config = dict(
    groups_per_token=2,
    norm='rmsnorm',
    rope_fraction=1.0,
    qk_norm=False,
    attn_scale=0.0884,
    parallel_block=False,
    init_std_down=0.0,
    lr_mult_o=1.52,
    warmup_steps=592,
    decay_fraction=0.817,
    final_lr_fraction=0.0,
    batch_tokens=[32768, 65536, 98304],
    z_loss=1e-05,
    max_steps=8869,
)
Below are experts of layer 6 (counted from 0) of a mixture-of-experts language model. Rows are named gate (a neuron's input weights, with its number), up (a neuron's input weights, with its number), down (a neuron's output weights, with its number) and show model dimensions 256-383. Each number is 500 + 25 x the weight over its row's rms, rounded and kept within 0 to 999. Numbers have three digits each.
Before each expert's rows: "gets" lists some tokens that make up at least twice as much of what it gets as of all text. This comes from a sample of Wikipedia text that the model never trained on. Tokens count by the router's weight.

# expert 21
gets: "200", "201", ",", "199", "198", "202"
gate0:524527492500486505522492457518485518470479483494517468474546542517477506499525563459513509540490465517537509487503492505484466466491505556481494491496512487495496509498481516482461488491497540489537488491486494458505509466493531449452496499482522508430467478472509528519471496493497489494449490478520508460491528447483520492550510520474474511508471495498525510530501494516503485501537
up0:497510478495504507470488508463510463517488512524503481525503490522534495545493477526508524458514519452484512508454523505509506471519477467508527480491466495481490456519539496498517503548483434471503534525524482517517506441472491473510502519511491468486525463517460477484483514490488529497531524530489527497493472512522500517484518517464512493518491454476532549464472496533501518471438
down0:460471514454501527515522462467490458465467528525499493480563501494493543496521465495484458479568489456521512496500462511528495492488550486499498503476499504478490476480483506477505460520500526498507495447506488504474520497482477502528547495485525534490497534475503524478563515506490497493489503492469492506496489541476479431473555504474541523518511464467501525482497511495532530529497

# expert 5
gets: "'s", " his", " first", " A", " The", " two"
gate0:483501527517487512507495495552494500511494500477504448446479504497562517503469497482571539517498496521468524494485447518501504533523536450532556535497448508548592528504484450483482548510540524464543520516518554496485546524525515476469506538540499486480450483500514539520535523498502539539508469487504511502466488456517460469506513522521479483503465491505483485502538491475528532512519
up0:489504479493462506517496527502489508502512507486516486486518512513453499501504519526496459497501545507499500484519535518523494476483513523472421476509505499514449509524492534527493461517479472513478498471495481529507471456482512503548484508492495506485537492490537494508467476532542462501491524523491475522519462494453513550533501507518484489523535517452522469509520512526456504519474
down0:520516484504539501484480462518519479500498516525504486498538499482538516499543480467469500470500510486486520551485490524539539495533487463521551512497476525489530484466527500475526465479515447480511512550515474503479517533521517540531522477458504502488480469490453517542512515485444529516547535462516517507445514502503486496519513515486497475482510487523449496496468452463522531444469

# expert 3
gets: " ", " to", " a", " \"", " in", " was"
gate0:491544504488480491450506484515516485525490538502507504471475500473520536509504516517498453530488509505494530484479519499505519466511509505515479527516507525491504504523482480502441520446528473531474518518444499477474495505519483506517538548452495485489504480486530500505486489468520488493515539506476527471453521502547505498505502539469494502511467515503496501511453520508489471505522
up0:472510538522523503507477490468508470498501535506504508522471493478498501495472494553550509456530508517497478524489501512492473538530473460475487471438531496514491489489467537467540484504429509463435482508484488580515467475477507514507509501530555515502499519499478458540508497520495455526505514472476487524483501539544513501478468525514474463461532523500496492483444502480521486541481
down0:483493461500499480479513493508526537508483481476523465495531552484483462559537468537509488528472497512519508479503502484494507502493500483441506440503506501507483520526533502515520516494501507485521544491521504542514498482518506490536506450476489500541463508515474516506529469508503514446474555452515529558492508437489493452508510501515512488510546512528503478511514487534566475516437

# expert 11
gets: " a", " |", " the", " was", " ", "|"
gate0:494541564508449532501497499467519441482475489511498492501471508533492484519512515538501498447520517498503469472501523520513492476463499460514469496472513500471472510527499543507504507504463493543496494439522492510490501463545497473526502462495455499495514506515516482520523489483492455513528500470543461486496479524482512520512481454525533479514499490471487493518483542539479493484524
up0:523514564538526513469482502508538487517549453455490469503525542508518541518457494463523569482503478494506518539589491522478535535474491478503533491475512481475515560546495493515475560540499524498539480514496490499519545495502506500508484498513455530539508493516495554465495489508536464480478532508499510507491501551500549478480505522501508502484532470500479488535528503490501475498494
down0:515489528513445541512498474474486467525521473487546500507468488511497512489469504459515490499547512523508533511518507485510522498518518467475506484499556504558512531508492516540498517462532516478480476466543512502536495529495509470565567522529435504506504488480482518474514533502491493529494542482445511515486522475507518526494480510527483497481532528491469476523544482486517473489504

# expert 2
gets: " ", " in", "\n", " |\n", " based", "|"
gate0:526457478462504501510492474474517488534484516487478465531481531527481477530494511502527501490546515466501488521514510533508492510489518490438446496457526479471506472503480535485487498449523490448496509525448495504560526479482479474500484467479481553481523472484480508501502506467472496494512519496485532483488518542488489463475509520545515498522514525493459521533520498534511462482459
up0:475490438537478550476505518497498550495509530462454467506500512519524531465494510493506475540465505501468490511514520498523493483489513524517538503479547519484536477488490515469524506508494515531472504496514496476510478512493514532537463508493491478489507518501549483516513527450503479488498470522519523529492512546491536475468492480535485455510527510490507481530490487500500485530483
down0:479524535503532531482506528488522526517473481495483480485470506474473515473498557516534460509520491526559507520525475509501518453560468459499465529539519526510475484510487494497505483500539471476468504470490527498486501548484499524524510521515511496477555499532522465514509524536536482529506485472499477498484496461545529549543488505488479477510519515537470477495466498476485484490476

# expert 22
gets: " in", " for", " on", " and", " at", " to"
gate0:531502490508498501480479511485471475492547479535448525502545428489503488463530503497479473475503502444491513500519501490519518528496479480517495508503508514518506516505484534524473472481488481482487465474514472520478506468515523480501498521478488494518524473484505492497503510533490483508500518484528484541463463500499515501470524496526509491483486475475500489506563500478505486478449
up0:475560496521519493484572474499508491502453540465517509495495517524473494491523501491489460482463513509516514505493522525487487457491524533514444526496470519491519490475517486485511512506534525517503500530481483478486498506528517538506452520494473482493544541495473476488509489442454507480508509530528533466556524516477470537475528550487515481456470487477492470509512512487506622504508
down0:528488496486494532482474468506481490459473470495522488485507478521508486552491533521483487493553479515500461509488476446514479460509501467526503445518525522516451498503519528519485502470438470479485524478471487514526486496516532477507479523503491518512483527492494455516514494525468505450529504490484470554522474491489500510460486483532486482523466568516485496470473533462470441481504

# expert 19
gets: " of", ",", "–", "-", " |", "."
gate0:494558493505487496459504501488513476498538524485523502495521496505489540547499497499401436513498469501487482473476465499522500523531509488495492463460492471493476493493514536501528499499505506518535512512532460559521480485508513516506492533460493509515525505504504549527508542484468468519457476508504461520484503526538535507476493500530485477514496484436486501441503543472477489494475
up0:532455488563522524497474543497515519529438488488499536558472472522518530459500504510489570543526529519482486517508535482502488497507491461510496549517503492472495511468528466525467538535470505473478495475496468446536496461509520505490501480526477478498521494508455486436524490471538488502529528486536515491523504500554511467495479516543490531479510509489526473568464506503473499499510
down0:524500526509506479506521516457488471496499536488475508512553530482498532559511522505476443492517533473518524500529500501527485534527468488533543499527494462440494499468525553566521498501476478565487547485483478516536459492516528512490481481501485478528515495494519470483539505458500513511527451517493480497462468536535499476520476485534535533520490531470500471489554529510519523531487

# expert 13
gets: ",", ":", ";", ")", " (", "\""
gate0:468504453495494492516510500515465491502500510470470477489519526496508508544529510474483509548521502484502467492426507469485504502534499507530451504467513492507514507473539472525500488491472464529514501439502505518510454458509530516518498454450498462495533488507505453444520483538536539504522512519505481461485458496479550543492456453473485493514531489527489492537535485529489507494501
up0:493514504488484512453478515519533529435489504534531505507471503515485492449491497489479570494495470479525530504510452451438445540514471507517527505499498525474499514496496514501504498506532510490496501497491515451514503530497498495456512491527505513499511495485484510568480523481503463492510477478496512503482514460543524466509466490502503475526522520482500525478514503480525500494477
down0:488510542488501507542526507498515481532501521453501467460490464491470536527476504466488475456540516544479482479493448493504434460503518519506500497451523458512514497488480534483472515499501484520488481506529515490514538499511514530510491507466468488496547495515483484475506478542514449496479505521495503521475501488499531535493494529503493499482513523510495501502534473500486529496500

# expert 14
gets: " and", " that", " by", " with", " but", " after"
gate0:471501532514468553483530558519559466456506545524502461512469501508502487512485505475492485467502482519508507491453481506477517460506477542493514482501488496532504474470457477512552491499474531491484441491485515530487519508481522535461563506532522475521501484504513524472512477472513535490494471534510546465539489492498491554447519545499480487501529474484538476482483542495498487509506
up0:492510547481507470502498498544450499518430510478522480485466492519494538503514493489518504521479491505478476451489478478529450474495534491540507490544494505478515533506518503505454501503500446500508494498469497468480500527514499480505488508470453496505500532527518528513503520479505462503499491507493511471449534518498483449533505482474519476492500493509482511499436456502529507500485
down0:498486465501474535476491531503526526483552465489489498512512506516490520502486469530507512525516502471478498518494520487497527518499495435486523461497507526528520484517442505500545493517466472493511515522515425495523467490468540489530563506528491461507502485502515505494484449483514511494497487496512475507567497520494481503481454516485506517502489548465492476499506488475509488492474

# expert 10
gets: " he", " also", " it", " not", " He", " they"
gate0:526489487496467492471488494504568531550479469545539515487491560488492472498498509533474523481546543489447506454513534525516548452493567475468466469494500552483529500469518493479520439480460508534456501527546493489514501513471489476483483477496538518457511515524481509526536548524523511518458492507520490525526533494429535484482490500479474518461487480515491480463494524486523529484489
up0:475497503518531514507507490490451460444474482465457480533503515519510499514524481474498525497493516485522493536457478463500490553459444524512518512509490513481472491506512515509480526473508497452535500421466517482506455527519528485531513524519476475505531511438469490520461465520492510466483484489507492545500488512534481550509536444497490495514487495492494486529493496484441497489503
down0:471465494474522480481529494503499500513491497504508479496503520484495522531555495532471488518487487495466502456515470486479485444509538528501473482498535511511513473452517513492471479488457542466516524523489518437499483486492498513518479507498482478504491502487484519498533506442447539471479467493537482532473536539469505502479436479531482492512548521521495535488480490483443532470530

# expert 15
gets: ".", ".\n\n", " The", ").", ".\n", " All"
gate0:469528479501517468509526474492502448538465496456485478534503513528454512508500523507500500488516469502459523492476481506534548443504506504523462475516547513459487480501483535488473522518530516502539512509494508567494491519528530487486544497497465551498502461494519511497483500547494487505528522535513464512550523499479482522487494472528490507509507524437498481504497494481483532501505
up0:453519504468485453554538485509502443512466530498507505538528501529475512531537524503523496484467486497509468506545513502495488462487502510513445482481524468513546502493514510474453506518508490422516502498479517548491525490516536485495481511441530533498489528485487526495521494498486531538497475498529481469521504508550458547470547470511497524467518450478496483473515476486455524522498
down0:539507504486498529539507498527525502504486507477496493540509539522529468491477485523525506541540556502486495534553514484465453486482438518465470496485527484486484498489487482507489436559472518493492475482561525501466519504485481468469523565534491481448534470520508516481505508500501540518484473511515486504509495523522500483471479445500500512479517500534508439507494511539496546549453

# expert 23
gets: "1", "0", "2", "3", "4", "5"
gate0:507508539530532519511509504487504495512479510539473516572460442493494495489513493569497479489469497446505524500527542493527483539486454481533466505514507475490485475510533507513489539514454469471492469480492515503503491504504497473504523491509456460460512494536492506522488503507519466524501482520552524484507529486475521505497505492542517497510523513520495509495446455484481509458421
up0:461464490552499460531480497478521526513498475515516465523521503507475535448469512479487465487514481497460482535504507471524501493481531525491548506504502489463531494476531490543507497499498476476488505483518535466469480539448476511506500488541501507488500493448482504487518491491466458467506499507494515503463527484522504529481526513525549558497488464527533534492493475489491500473501
down0:523506495469524499466462540490508503524487493502502509577491511463487490503515484496467494563509521502478532497474535493507503530469499521542525471518546487504479467523493513508518476519480502520501480520536485495532517478506486516521520514512491490468500486541495501475474514516527498479477506505482479497520504500505474476514452478480492475492486493527532456563480552510505456486509